{"experts_per_token": 4, "d_expert": 176, "hidden_act": "squared_relu", "routed_scale": 1.0, "balance_loss": 0.00238, "balance_bias": false, "router_cosine_scale": 20.0, "init_std_router": 0.0316, "lr_router": 0.000469, "vocab_size": 8192, "beta1": 0.93, "max_seq_len": 256, "train_tokens": 429100000, "dataset": "wikipedia_en"}
Below are experts of layer 8 (counted from 0) of a mixture-of-experts language model. Rows are named router (the router's row for the expert), up (a neuron's input weights, with its number) and show model dimensions 240-319. Each number is 128 + 24 x the weight over its row's rms, rounded and kept within 0 to 255. Numbers have three digits each.
After each expert's rows: "mostly gets" lists some tokens that are sent to it at least half of the time. This comes from a sample of Wikipedia text that the model never trained on.

# expert 50
router:101117123101148151123097089109125102150143085110118126148137148136175145127159140166149133126097115103105133153128139147125096115173077153154093130128184119150143119102113120112087120111111152125085103126141135156102122095106154099110151166
up0:130119136119111166142115139140146110110113193112146129126114135082183088122135098116118159133109133159113115135121135115149095104178093112115151146126117074102160098142120099174110056107100147092151095094113106148088165151116114112127146128
up1:098132133058132078124124146115115128111120145107104113139123105098117137149142114158143117092095118096118118130118155142149125100111108125119158115166110118146133071122102143134166111150103098141123166092115102112113171134125099145138193173
up2:071101106138129107123124166103104129150103111093112137132127129122156143142138132135111186136156080120136120136098101124124144061122158105111126116115131107165139119137112125135146123157088125137116120105118104098139132132126096124114116128
up3:129139087114117176115104094137097150130136114144124157083146115151148138104131155101144119155130173165112100136169145124122164144103073090155120132133109137144138092142114129097171108126096133169128149143162082162139089111166149136146127113
up4:119119137117126084123117152144149129171105145172095132119129161110148122087107114100151094129118144136128117169073084109163127164140102114099126170123103130079090096092152156127129148121111121153135109145136142129132125105141117113113129107
up5:140062147114118131166135147108134157149134169166114141069120160153136148081086127092082099103138130134113108135139172152095122161151136099119138113155118151158141204139109074122117117096088114099145128087098100119131114104128088122133109124
up6:112142137166115110087162129166091148116133140156118136133154103125100135182131123122135151171123166108095102181101113146113121112139093157147136129124108099071124122127113127131078148086105139170115130172130112160124165130135093140109118108
up7:069113112089101125139128147117122107141088105161108140127087137103097127135073097175112090139146126147144146148167170121131120125081133110111099162168142151167132099138119135141160146135098109122082115114079156106120087134091123148110155128
up8:131134116146136124134103134102112095122100123128150148173113101113168131082114105105130111139148079121146109152178123118128109143138149151137113129149149142115097135125097140145137118154081127148108133154121194148153140165162140134081132127
up9:116087127121098126112106130133123130099147147151131160165160141107126132127154109113162120150130093115129060140081119142103099157136114151142170139161190159129134134148107093165110139098116112120139146104146135107076161094167141074107129136
up10:118161111151107114062136159157100123117139100125098071189167124128162135115079138161147136133137148117081163137107089107122133094114135115118101108125152116153137113101131162128119127159102130127163129086145099121090111137086108098137160149
up11:126107145124116137132155104158110191106105166161147122105113071109137097138143131172182172164136144138134114107107155089165112147144137176133119126136157094145136128128144123152121157086109105125152106101119149122131109123121069133112121129
mostly gets: "ñ", " Sant", "í", " Santa", "č", " Mart"

# expert 56
router:164153133144140111137130076117127144127119167128174113118159042126121124132125149091143115147147165133122135170143100140161129159163124157136112148095150117149130141139127134091077085103138143126128121133155154082147158100140120126152102090
up0:139104133146135121149103144125145119098136141114120103118167104085127143104153105155145104121118144149089092118150092094116149119145163121132096158104141126112115120127122171137156171135110177098132137150109085125129141108169110138104100126
up1:090115123137109163122140143171127120153099088095120149115132094146119099122127124123119117139108146120098135090100086115139113113175111130145090167105116136154124107128157122131151104148164164116115141134115131124099103136153159129147115150
up2:093153123109200106126117080137144145127154136101084121118097141119118125121126118105149093151115120137132106142139134119080101137128145090155112173137086146152170123161119135111099154141114142095167116102082140158134168094143143119162133151
up3:151130142136133119119143101156142097131130174135140120107136139091161122109098121152115135109108138147144106129094087143103075156103150146167149118154117115130133123120169109106141156142104149109156125115145130129116129140134161135129148159
up4:137145112138120137156151122134140145136125126111123137138170114102156095134120156133122173120102102129136091137144126108140125118150154168146123148125122102158163148134148123111103109102142070099100150107152128089115098113127124118121143147
up5:125106137158103126096166118125139117135114098109104173132159103154139154154154114119116112166102136131131134069086160138109182127137161142138116163153093139123149152140129124145104114114151121113162144092124146104129094128049129095114143106
up6:133160108151094137136134105147161124112099141126110109145137140159178123105138089166104134163069097141145076129097111161127106120106097075135120159081117135121148139129169146189155133091138095108101136133159086087135096098165109143106148137
up7:124140131117123135152113125105122115116155109098161116107144128118057121077160150127129136117161115120153117128132159158149173133140135142135102107174088107088160129118115098111146112125130131124161103136140208127191135135111132068151135112
up8:108124149119086086096131127103114158149145105154100094113118128104108131153123122109066134099128126123067125140128106114134130149079138099147103141111103138143176085164104142135103120131133140097132097118103112117129148157175113138147117118
up9:141129166115142076171128122098167152121123101088136099131150135149091129140183110137067137148104108125143135177077104135129114136142067168125147146130155163132136159185140122111167101107110152123099156154105081122147122110143127121152148116
up10:137127173146129136182121092135130150106097091106069177158107100110122170145138125139110133123132123154118125115063193146143111135063148135117109116132080147162126109114128138126128146156150107131086114171109126136112156116135108131117137151
up11:120119150092119140148151152158085130126096155139126180137132175119141106122166126163145122154112131098116114125180126143117107132100190145105166132089158128174085142120139098116076081119121151122105137119171124117127116117084110146164134152
mostly gets: " has", " have", " had", " several", " wrote", " having"

# expert 61
router:058104081100141157135108100156097142106082100124158133140145159118148105094170142139137162120144143133148101150111138086112155096150108137114078114126157119151115126157131120121098129110107134111109154148120153137153143101098138098146164121
up0:148122131116101183100138113151106129161125152116123130151118112102151128112110123127146095133090130151143134098121096113140096097129094162140126132098141137099131135120100112167099166113107119135142128132127132161105085098086142111058101134
up1:124129082098122154098183134077107129151107123090131116120108107139133104155182141138136141103158103153120134113164135112167109164145130149140122150115109114129156100135126108130091107080162145086129149101111099153134111111136137106150139116
up2:110139136128159147130148093115139125120153099183113117130174116115137140108131116173102117149104162120087119133109129153109111160096120141134138100126177161142176138156112136121166128136113127104127098098154106121130122129146125152111125117
up3:131125108124113160125140114102166181114127135115163186091166129124143153096069137145128135161128121136139157151112119142141099120130106142131195134095160181133135161145130129151160139131147064146109090115132150118099161168116106110152122110
up4:099117124114114151133126105101120164161106203115145087164119105139159144093089135123118145165099144145139087122104103122119106111122108117100160107130091156142163128145147149155109127136125115116114143114142104144131142114192139160108088141
up5:127133146102104151108122189120145156110156118133130114160157108145100071136150096100138145122129086121076125136143154092123130141167136066143107141123129077121108121144120148091163127200100072144140103166152145116105144118159151130092128098
up6:091145104130141158140130143105167130167135144157143130119110135155126099194188138113105102125103146102159118147120160132135147127095139154119159112112133121113120133127118110171118137134097143077103133135123050095126149115101091140147155156
up7:115112123122132106150123097154111086114128152134144179150147112140106114118192165150142149153157098149110130143113128117101099112108126150144150133118117125078154140083088148126134111139145105133107119101098091119160108126110127134096113117
up8:137129115170131083128130135144115099117082117119154154132141124101144106094113122099153137133127107151183125092129169136153119151156085152122102157129112159137127169145145136104145148144160102160139124134093099129123191116142150156125114118
up9:148146092139151187126110126160123144125141155129126148134131106105126141097141139143116164145126153119134127151155146114085147149102120135143143120135105185132099115124115156134183133071113113143159141113093143102138138150109089111149123124
up10:091133155155079137131127127130143122141121140139170148136123110091116162123098186069146149116129122122153126100153083123133123103193142145074166131123135149137131136141134083172094117173125123153134085099135132128135158086104097140127136101
up11:122149135122145133140127139121129112150105115107108149122118149151130152169166172156136150138097083133175099087086125115113124118137152116120121190149152106128117077100155113105138144149120143102129111164112144085139143136082106143136107140
mostly gets: "š", " Abd", "í", "ă", "mad", "ł"

# expert 63
router:089092116101108131117105134135114108102137140147158149151107129120135120065156141149117146154124139142164120154106139088109152093146110131131088123117141110167114122156141170111094118102135089143139130125075129139126137085106097159105134152
up0:091122142113131117130190108119123142126107131121129121150095129103117109159189124106175146090128106146132133164128131140125119109094146151163117132115115090172140142132135122135154109170157155138160080116105137100127138131172153162131136139
up1:124090116142077096125132148145085153115141116104125097114126152123131110196127099186118132144132104121138129113109143119131139151130106126169106137137130135177076162102131076130140147097177149088115107107164124139130089154123127112080169128
up2:156134127145119099127115103143117137098142109157156097138102122104140131172131095111154152139106135130156143077131083158150101097149129105163099145134105099143120113140153098156158107163161171120185123138153103103123096064133131134114120112
up3:151111057128097116109118122158128154117125120091138093117140158119170156127151118164109147098179099149121118124131177157126135142109130149083081081137152168117161139177140134101173114134132097158115117115149130116084150106136125106126082135
up4:130162139095153146115135139154104143130166148136122145122124115155089129125160126154149102138120144113116126118097160110149110122157102114120134162160098120123128104116142151127143162139152091158127139099148105151133169157150139146114115119
up5:151108083143072124122097135116129102111150149115178135099121127116151130118129176117111122101080094157090118084117130135127146117112098137143176123144145109150138104083095131101106145150127157112119079103139139121122091139100136145083112130
up6:144108115117090133157081159098125137172092144150124143135121155111089163087165135134139118143120112146130128059125112126118118125125104130137141119089110165092075158134159140127153127111143174137133134155098115121102169123130180135124107113
up7:149105129095136131110140114153147116129091162125159130124153124110120142109117098102128111148091134128118141120159116157161104132119099122134160127140109070110112117145109138093087170118148151138127146146160102172133093091133111129130051196
up8:103126113113207066113156146099165089146122107119111125096105148100130103128106121124140108151141137122137103134161118113137104102089135145141166123163167125103134119116133161091160133130132146157143145112155142090105127151082102100124138116
up9:128115102116143101150119124140117093157106155130116135090155136120129148168130191155136171148171128077160149128119090124135119099150137104090119116115143118112116156174111128147137158119136123131206133124136161110078141116087110175125106087
up10:098155111132175113104098141141109144175128153122134154117124122140159141113081128133109085127161129129083117121056181085098123128094139110090132119121133109144176125109156109113127104105109161117129133150131164108093084114126107149152141130
up11:137138125133192101121154096125124104149156119166097082161130123122133121142126096125085126100123129130135148145135170104131170101104115135149097118128167096134104118126116110109152168109092113082137141114120112133129142132104109128066131112
mostly gets: " John", " David", " J.", " Robert", " William", " Richard"

# expert 9
router:118132127145116105122127170141098115135147125173094108133111074131106135108121117094142101126162164137115112128107128116138127136152140154180126145149104106098106138189123150142131115130120169129102156123141141081139129098129093107112129098
up0:128117093122132175115114095155135164122137142114127107123187161146113118094126173140155128122109137144128109115124141165132144139125114131108133147155123104125145082111139101180142082142114099097097147123138119099145115123159129160157112153
up1:133076180131124169137128129139125087131149179093095159134140088080126132115127144127145113104090133100138106132076156146143130149101102111130146128128140123098175124078167167123142141127157162110136103116133142114095119142124117178157123138
up2:124138150117175147136094109154118178136122102127124130130112124083116120080112129076113118116140137104157164138132173129144097130132114141153111157116142111149091113130096090131127134128073140128190120131125147106141190174140186158145108125
up3:152103139116151116107139111123106098123113124126128122137108132132148094166156120112112134120115191139121118149111129129129135149158160189108102123098127119107137092131117130138115142119132109144142114161098111110119129107149138134072118144
up4:138136069143088155140071120147155153121145119114124136154163156118120208114169175112140152148114086139130109120137130126139157132157148152141127139136097120099132132172096101121106104092095147127120142140152122124090125110117093112145150149
up5:127112081156110085109144128103129149192133101123156114077145132123108108084155149121142106135160113156140104160152120158157127138134090088128176104138182126139137152137170134144156156097153083117131112137154160138127122106128127122132126129
up6:141134075080080101142143123095122114137180147111129120160117127134159132118116122163127134155122139139142173095132134110103128090143155099145136130157087155150092136112135156132123140119133116126087135143149109108097116096111144122070136136
up7:118147157152133101120131114092105106119125168120153125108130119141105181164133171091107172135178098108118092134170130112158106147112160094137073150161156142143123130139174136107132096117166103143140128188102160139134125110160146098113123104
up8:123132133144037103103095107131143128170101189120147138145148160088134087163118125103107103094124143117113148147152138119091152127149125142103079095144148123137141118141123129092103154114176113136117135096117150114118153125125171162145148132
up9:115107124095113156124134138123120113076176110138137124131127136135107101097090090065151141099131157120122134106145128152086136118111085127134130101136159145120124139123144193102166112148106109125135110121112139081135098129121111142137143145
up10:134094153151120132145141151101081106119120136148137149109128121129115171125127165107170138154127127167139131079159141112162099148123135110089153106163155109129140105089132149108129147126171147136141140131118113130111107079149169107100116106
up11:126139157130135110116142109139125140115131187093139135175114108124115125100114110121130139158181100114156116132108136139120145145152137123160145078110141193084172141131093181124147102156131100114183117134120097142128138137168173123116141088
mostly gets: " to be", " used", " have been", " can be", " it was", " were"

# expert 53
router:124154100129139163121132072109146165156110151171104096120155103136143141121083133101140122180131146132169146161111082113125111115143163130156107116133128158166125161166111141117107079124182123160102123129155141124098134101120122099121109138
up0:134154120131126150119108151131092149122119119123138133126082140107153183151156127126135099077106094118110151111108090135160108116144130132137076089169146169101119117133118121075155119130118131092125135137101148139143183141117122129115136150
up1:163058150118142096135141103125137128110115144070160111164114100149128136133079121104168113106132118139135140141085132121149108132165129136108150156124154110081150107140157129161100130143103106073141132146099168093147146076110139070108169142
up2:162147164093122147126104136141127135114097065124080115109125122134122142132171138089151103138103182134139105082149147153093124130106100141107132136096142110135155125135157153135141144153094108144137115137153103142131140125143087116179112116
up3:143112138100118152114164136120127063169145114147192151165150085133141120100139136180138121136120113141125132124129134103133123117138122098152120123150160095113145161116105121095091117114091109135143159130134147126170143137153108149141138105
up4:124098092123171176148107155116089137142125117102165121169149121155093109137126128127100138148084153113150117098123144103118143145128102149094137122117126160154146111152121108147076154154119110151142137207108143114141129157115146143138121092
up5:106121109130140141148136164132096144125171141136119141126157122107137122117114140158128132080124171114127117137115139151147143134131102180100128137107153092125106117179143128155130106153189153121116144128159137168154125145163113125110123118
up6:103116126074071113171127131145132126085152114088118109114089149094169184152160116128094134117117175141117099068167163133115156144139153133091137135141137108099124119098102137119106138115124175104117099121117125148129106154095125127112153078
up7:103137129144108136132162140128109119176128102105137113113182078117168176128137143058136099090150132145133128091128120141114150119114111082116115128112105142116143141157102128119143146133144140132109088130133153142103137121108120170120127119
up8:098105137151144115133126104174109116105158151168097130111104106116155128044127086122129108198101132153180130100098138128167136140098136114140127086163127100141112096148150131113139159198113165136149134109157122147132111148127119133130128152
up9:135129090138152135131158135167179095120153107074112134134145133133150112118110168142117121096115078148082123157108135103099166116137130171091111114104165145148132130094141132114134105118120138159125098111138109141161134169128155125134078129
up10:159155119111075131119124091118110077141159148091153161170095121130112122107139152098132121110142148153110164141127071155121120166110085143133080131114100100140120123168119082194138106161083123172134133126136145151111144128145145125143112116
up11:146118179092167120102114122139141121101086093132113128176111109123093162137156155140094138114156131135175144111152108155100178133104149164141151157112162120131106115146150145135123125114099131104087116132137124132107124124122087120073120118
mostly gets: " used", " worked", " wrote", " started", " served", " took"